{
  "n_experts": 40,
  "experts_per_token": 1,
  "moe_layers": [2, 3, 4, 5, 6, 7, 8],
  "router_score": "softmax",
  "normalize_top_k": false,
  "balance_bias": false,
  "init_std_router": 0.0101,
  "vocab_size": 16883,
  "train_tokens": 482000000
}
Below are experts of layer 5 (counted from 0) of a mixture-of-experts language model. Rows are named router (the router's row for the expert), gate (a neuron's input weights, with its number), up (a neuron's input weights, with its number), down (a neuron's output weights, with its number) and show model dimensions 0-223. Each number is 500 + 40 x the weight over its row's rms, rounded and kept within 0 to 999. Numbers have three digits each.
After each expert's rows: a language model's description of what the expert responds to; "comes before" lists some tokens at least twice as common just after its tokens as in all text. This comes from a sample of Wikipedia text that the model never trained on. Tokens count by the router's weight.

# expert 30
router:512494550528533504534486553538491500621412504434493520542544496452587382491519478520498500523523517478420496624534490501493527596510542550469516495518481472494453524520460452584508469495566535507500602485497457454533493519523409513478553462466489513528531536523593511467435458476572479492574485505566518536483423525482529512448521474553581530539440513547496510471507564523447507574541517503462501501469446565529508542477390528445521491506572488514467466451511473519514530467498487507549477456556505479521498504475539447532512461516497547489493502488529443535518460568436490521508514502496559458499500437508487560525564462545484492541592493497539511521473509497503488503470
gate1:428510501494478454470507460550455483457511535417444506560483529574550459546493520526505450516456533501509521452486544497515498574530562509484457520511556504527485537523522538504532542500422504531480498514482494457514487499534484497580451462519424509492464512479478480508497477492508438524463534438593443508496463489481449513421522533480456437539483522481479508452547481426520438553534456540605548520430537487471496488526521587490480456527479450488506406521483399447480499510502401541533495534468523514520483443529534501509530591513500445517472497505440458498482519497508521473473545525533643438469524498447462547520465541547505510535496507467495510456478558443562542490636
up1:516528477558460572582511550449515502507520580515474550535469479510490516438533504534507577547475472468431485487526467494488504446494533551446510541558484492492524532473497458565523520450493515410619463499432501514521471509432506569479560485465512524482464463535483522525524566470496532465568515535472495439522502400597519483588472560517442586472503510495550443464533470617520585463510513448480458480546533490550585445524483481519490550480513541507471504485494501436467562517467555488494520465509458538560521433491457505504524484456452518524529442559487502530462523541555502548501557551469522540538559457518520530471496510416481557524492541431501519537546484515518485471477
down1:490506519496474501517489503482458545423513492510458446481501482429459492513537411489488497487413555509493474474529502502614448487473446455492562508464423468453495479596542493497455461557539507512579522475473488483505511498458514502570526509474451558543561529459465511546593449404498482413430435536561454461499536454473439588509505556457438513539547555472497510466476452492475489565482463522505569487396503510481534556474493497493489379496503519465511496472484501479526482487474481461461518480518500424509504535502520454563457512434470530445529439499498532471516451496457577533556503519509528548481515513567565504451548453542560508523474543486513440495498522465433530476490
It responds to: Words opening parentheticals such as born, aged, less, plus table pipes in empty cells of filmographies and election results.
comes before: " ", ")", " —", " Swing", ")\n", " as"

# expert 6
router:493467526538520437508503514571552455525488493487493503517442461523560442515483544576530474549464549470403484573500527542462477485498507525478505465520376456548548582520519484502433438493481557447590476555470514513524492558591512532527539537522489426513576498467584522454456476485530515438492522555485523565498456535503520515515550503522497525497438423516481475413542549440503426466501504464453513547483493523447472571519415544433483468514506463451480485428559557493478485559457559492537486520541498553504503484521493521509454474439486559472495475441460463525511508554460468490584463541515460515494496458471514473517597470511510506495521505499563488552445498517448529519445
gate0:432545507487473486488483529467501465554507529505451517507426452519496479477515491441502479497467474539563522486452529504446510468509451485530521475524436489535403499436515542531492516503551581413468470496466501618431510537519487516537514525515479533521467502536468489549544447442512450468440449492519502475458479496519547526546484475464490506521531478486460503474451560527512438480528523503450534549524551535462496528420498502523479449548481508518467442458471526500475574588535426531439481475508548557485553528455402462449459419453467505569495467495534516501513360515576516491509538463479535472492444552500396488488499422459512489511484502463494449526601471477496573569484
up0:590420480552531483503555444526510468479518561445504522527503514513501517499481509486554465480540558443498539551522463525606519521440527489463496523437517492450548504527490459451491497513513435550586559499509465447523482448506497444449522479439530447496565534470516507437449460524548558472525482495488521520563522573534452505458553515525514474542518539533498479564485448531436498487481486458535491459436491487506487500523498570493553523412466487472528525458547454490564472472491516520580510479496457511484482454536533547506472549560491445428528461535434476489505571552461529448532481575450590552527536437525579534490453567525489473508499486558450582498400527532544437484478
down0:503516459544536476469470538620464536562554486452446462531543452539466524479453462543457550464532511464440584558531492587571547456532489510494486543471496456497500495437530487431463501457443518523487493506543554523462590534492489451486440485523485478499537504487521497410510477452498531532479496492431488505578487491568486498427453471461538448506549431519545459513485480499475471501475413472501531542455537544476443430447489521446494476503489541445398469539532517512451500492586475479462543460502526537509505493495490519515474472465496494548458537522478459460514524486526453395522484526420534525452440525472458513386432468479560477472540566564518487507501486474491567470504
It responds to: Common nouns after the, a or his, mostly sports and time words such as league, season, club, war, year, plus family and canal.
comes before: ",", " of", ".", " in", ".\n\n", " and"

# expert 29
router:467434444485503443502513589574551493504526474553488485520466500510485487505517524561513474567505537511473495612465520520484604541502490527536549479531498477489443554500482484557490521520513536512533506556479457535540519487528497520457482550551486468482532513526549545425431494515563476426521458549490480523476455511516484500421565479485523512566477411514489429476537538515485414459507527546480506516452513540462476519477385616452491477481445619532437504410518500514514517569483474520497509520511427571534515508491481475515514490462521563442570496470425470536511502488463444503527493517508530452462490513561531478517510448498414446485516575516570449497454472531484541537462
gate0:567550433487522470469506455439509478512486468478486479445471522511516489468512533491466481533512491577552515410458483447560455564428515529511538492477483488503565466488550566536488461451526551578518511448481489424551485497509495454522564465521486504479538519602475473532461444473456468439455474506467527545499554500500503447552508442484579496529490541599568503445496485485459454467530545550441454528519515523551494455524508557443577508529505520494528478451494477525452461526488506428526577466454431458440532507544501552417485502541519504482527598419458473516425485506455498440465517511457457521504466457490483464485473457519531556484532511541499594482490435539418531499442
up0:472479469470515500478534468454519476563412504516515524525502447469577457520478421522433516489502536469476504553564525511500521494488484504513538480572525508442496459535547487496459469538505422458527480645520474521409474508493497471482520551464541494446501438474509486468477466534494481509463424484503568530539466546498529552504495495471478466544542430392524533503472504573465565468590456448485507516556483437496505413493490507459429544508472500456518542571410444488477518427500533514485538580494476505527566442530490531549526475518554508531590489473548477495530517454550410455519465543493481429524451479540483465532506514448456517524406482469511444489480475461534497527533
down0:560408467432517508495533557484497592455477494507514445370480588553519579481528410498466496574517542524515510461480489549444474541510468490541437466487505494494426460414468503493522447545512547546496519466470427535564568550489566480490442534515495518490477466474485520515488466475542522513472473477534534471531459529531551504500479546518480491524476569499525443527464449501566519606530515486505560451475519491537468471493513447529453432491498515504508444528504488386465550538544445536514486470511520508479549540500491487450503537503502564545533448551463508528510470480457546549497474490517465530501505564498548527537524501522556554459535512367484511490466481538582509522422
It responds to: Final head words of proper names for places and organizations: District, University, Street, County, Union, Islands, often before a comma or line break.
comes before: ",", "\n", " (", ".", " in", "\n\n"

# expert 35
router:471498526502490453562499545549501490532530543516456604456516451437501443490468497505587443489515565511500439598470512508461563508507522563565589499514400505555484512527523487516439449525542516451542596530532486553558540532498450512505485554558480501452477484543587497436493498460542481436575455599503476511489500518515481533464530484494515528559501447547487387360515506484474465506479507527485494525456495532479434511531417597483518540502487575491474527492492444489527534534486513555493515539565480516538492479445507507509505461496498558478492482464513455520503542522478428550494536512497497454557485475548558520515484463476444551477501504517487524567450520502540507555487
gate0:459508558535493515468428478497497507502550507539475503541561471561492475526562543537422498513392495486499613467463524569496446499519491470543535508495510573507517423482532555525513547525509494592479517431476588497443513535517486489463456493480511526468496585468459545467532499443479557511410531522467534555549562564526488408454461486500445457540453490476495578534474508529507503590486483510509556478449500571487539488510579483566483455513492538520477522546480528448513489474505417491541421536490558521446554505508513507489503493467574476538564489539502547543532437476479562468450470473485485587472498530540414469509494526522489494460511473565550531484432526480497521453492
up0:453452542499537434563474520542512454537484565488401577498480520446561507493513513465484444487520513512523514570464560527471506538519463486556621454524470548561496519548506508460535495514536575526485564497540467530576570538391516452494432491523445497436437457476445556473475492484533480478525519516514506485538465448556529505512497485499525551502510442543493388461484454479501491471455433452571465517496536447460468471481475478482507538507450466484489483472518546533524473520441458482523558540529487511491456583461498536537510547519526557511423446494533536515486513531482434534548629529533536507462527549530541522563453505525489556486505562496498507483573499482456539523439
down0:461517448553513500456486502478469532506570426485484460433478525558537498530520489515540460506487500470548544495525499514551496516519518520403356454475539456478518499416544462492574541465485477514449455559511479448424427451516519581524550554483513466538556498460516516489498509532521478554465473434468512522487469565478497428506475580563534470519507532524497545483482480493503525453516552509493515508503505515505547463472492512506506452495575531580545491508557559434464479511539443459513487460538449482517557418497490462448486474447479473450466526492516399508478495538585549469449406434503469488537535433512446456524514535492548433506555491457543483464403461480495438477507
It responds to: Common English first names and surname or placename pieces like John, William, Smith, -ton, -son, -ley, -ford, e.g. Clem-son, Dal-ton.
comes before: ",", "'s", " (", " City", " State", " County"

# expert 21
router:470476519533505441556547522541513416557524518478415535548457465478516514495440517557500497560503551507501539479443493493472611555484483539522516473519473487561501529587499510549502502491532525490512493526537493518469508524592457533512526487540421507510510520474551564515453500509579412477512466612519591526480465537505517507429572476493534561612497480520486461527538528505474510547524433499448596503520574549503510527486499528436543468492485481503423489516568503499520538603496522559488528492532489517529502478518533445487448430507504511504505437478455436515469472613495457511505444491508495400541493514465518554546567478542470545557493530553524495530466504488503462522488
gate4:462522561523526498485560477480594462473526543467479491556559539504491601515417404497542519551473520531485475496481499455526469504462517474556458452489570442469482487499517482485498446524571531476465515465413456481458573496480466515551500520498519452430547529528535506486450446507467536506487461525545566504534510477540464437467530491472475537614501473500475508506540520525540445538582436464517433509543535541519456485539493529421579540461530477494492521516491504512525428494521411471595522490529553482490488459514598454443460449576514549506455538507522553435406558473544469510547510532533475502496526525573538454573534502518505486507454535490555485460525512523466494530512
up4:541518492461494519520516591470531558530486499554523537462523481443501477507503571475454470453491553518459464494512477542485478540513482487500552501502465537522534461443454504490431519502456492567536517607501538463489402476453496516508526421489432493564411496514483487534535516481496545565492543488495491545447441484486497517554489528508476551447479512556507448493458543440465503457501569578483573474485466475448529537535502507541427442507552474516464566504492501525490597526439541541483385534485539528530528514474457547553567568455514530549501416495493441509566433489542519503495498535434484582482516520435490415384489532518494506543497494549467478486505543473547453500502
down4:521559475485517556573599523485449574541521508473545527513544527452507538549557519536512472463457550493510383472493526460572441503500503523477520516514580534505532533410481565528455543587514456476459548453485499530456453480488521480402474561483487484446503527515425505460549431476528446528503524517515502501544504514519502523528491494527489509438505533515538502495508521556421509475520456474495458453497476425551491523503427495535471485537521473477515510412481518467455566506464510477484537429574486492491400511489544512494458411570463486448496422416484518499488493565453525477513479515519578493501453522567528473461547484517467543458480495564610473565538498476538481521513
It responds to: Past-tense or base verbs, or their endings, right after a subject or to in narrative prose: made, won, decided, insisted, escapes.
comes before: " to", " the", " a", " that", " by", " in"

# expert 13
router:502502418458525509556522494540489522519527551420470514467484466459569502461442535503457487536571518528531486499487557554469567569477479538472508432486518525544433484523436498528498507530493496507525646475542496514517490533500489501472493502508397428436545543523565553452462497459522431501556453501499570452479470520497570517545515533518542493505429491554476429453578549487424505462480491441496503518454507575519469545534491601461475423484450526492516488501502464495490578515510451423502515547506492516485489384499493513560487456537466522498465418396439498486483510525440486522467485528474484529546479471527503494504536517503476563596464499499495522543456465519532457515501
gate1:527543595517489413520526559487569535502526509530455469585496523455482541483477514538549465521419494514455464517451549436431450417561525543476467520537444489460516572597486500515485505454457532483449485540550444476523433475533505474481525535454450461502503494454487482488477489512525528454536516465520549475518459458531468464471509555486525454489515501443573467475498514528419599470483464463519514447434425510522489517451490475518543548526493396503478507481511499438432445554450473482495541501458564446498437441504447540477450488470417532471517462485451475545482483509484504466531527512456517501466577559467468494497536516575563521448539516543493420512530471453472535486583
up1:512486497530469520495471495563456526494435431524408523569560504557455481452532526501497558481494503518560555513487543510494470445529541473486485505566439449553491445474444526512441558472515543481511501472539425484402513467498467472459458508499536448554548517510510524423552470510475490569499512465525549491544475449493457399495523510471504542519450414467538468429532490469517423508424509448537566487500491511531461582493488517510503519499498542467451510490477548461399507513436497437461484451565518469581536497502479442548540490485499514470452483466534580532493584489462553506577530516468495494464568401516415477400495485503488503447511506455488472504469541487507538535489
down1:508585504505479578507484513519509517520479497589517513465455561581534428527502524518504518460488463419464488440517424539486486496439543475491499483525469433446472471529513545528433476470506453545554478428491521507498478509536450587480522525486546543510482545500555474465558501485556508506562462497451515478479513541469471535510515423468503484481490485470432547488470465514490509486443409619530560498571586459500483500560470491563537520427536482517452555503475497607516531523490573498559509531496507539546549454469528473472510482511463502438550495482549478490518552480455471452444455454469550501493545488558540498459465523407541455492542550538436487477532470551512392505533
It responds to: Prepositions linking a noun or participle to its complement, mostly of and by: "construction of", "owned and operated by", "series of".
comes before: " the", " a", " his", " her", " its", " an"

# expert 15
router:476469486506600492546496542529499503532495500473482542498483494480531389501488476584531472522510525429453428490510504522480508485475426501458531435529508531496536581499452478507526464552494543482459518540540413545496524530540499544517528452563452490517515539577593499504480480473554476452519470541507523488443506551498522486427560502546486510609475501507476466494540492495438479516567467545484520529492492500534510521487502609505536484402554536534464571495591520493506527518473461502523515517523501495589533444433543484485481487482416498507534428418452434593468525488490527516531525573542469422496480501490509503580538510442447463539517508485574497504510472464413441530488
gate0:454483498550488437458499515465405511452525508489517502506542452512501483518526462490454477466553465564391464459487513560525465483505523468534493516451538462560474543551449452560401497496579491479479482501526526515473499536521441507498473452510484495568570547475567502538442552580478525539502516551460489482510505422507459436481490474437457531506544501460483528471441453498520533598512514448443463497458452518516409512513502497541529437419431492422502460540464508489529534518527497509543483547502529516489497534517516522484421424470588555499472477501554423448501531479533468450573445590536512547442555489450500507527577519549487529488443512482500499482480592520459522500527
up0:499476440554497411484477517450454510483503490478500477445445462504527525513539454525432453452535510542421477407490564515516454511495544465535515511502492468532469527551476445574409514479591503546455475508498517518460471506475492438535478498563460505573516516495483463460439543615474492504514467608456484488528499469511460429529445462453463525523518480473515536445478475468487535544499501519472483528465491482532461485522500419494537514401430481377559536521457489484562569508525504529540497502513495534477503509578483547509464456516544542523518493519534442453499505468544492493479420560503551490465543501413524512571583537520460499438469496459527521422470545490477562451518
down0:493495445515528478472494547532480541595562520479516537514427591527549487471539510520466478524481474463493530503507571538551548527502518473538540523536436520522437472521526510584582479455485463497523502595432466467567515503527507514461605537486377492500486461487457545506483513509550450472561540568449507541528510514487535559510424554487425515503530515499413456534488516555511515507520477441478537517488468510477550615469464409478469501511543522536498576463495494531479477474499509520564420509450473450526517465461536502535533490496469450530544526453531466479528526474516527492446566440474552505517546433524495522482449473566583536539559474462505510467540470481542536558477
It responds to: Prepositions in, on, at, from, between, through opening location or date phrases, e.g. died in Sun City, from 1994, In 1934.
comes before: " the", " ", " a", " his", " October", " January"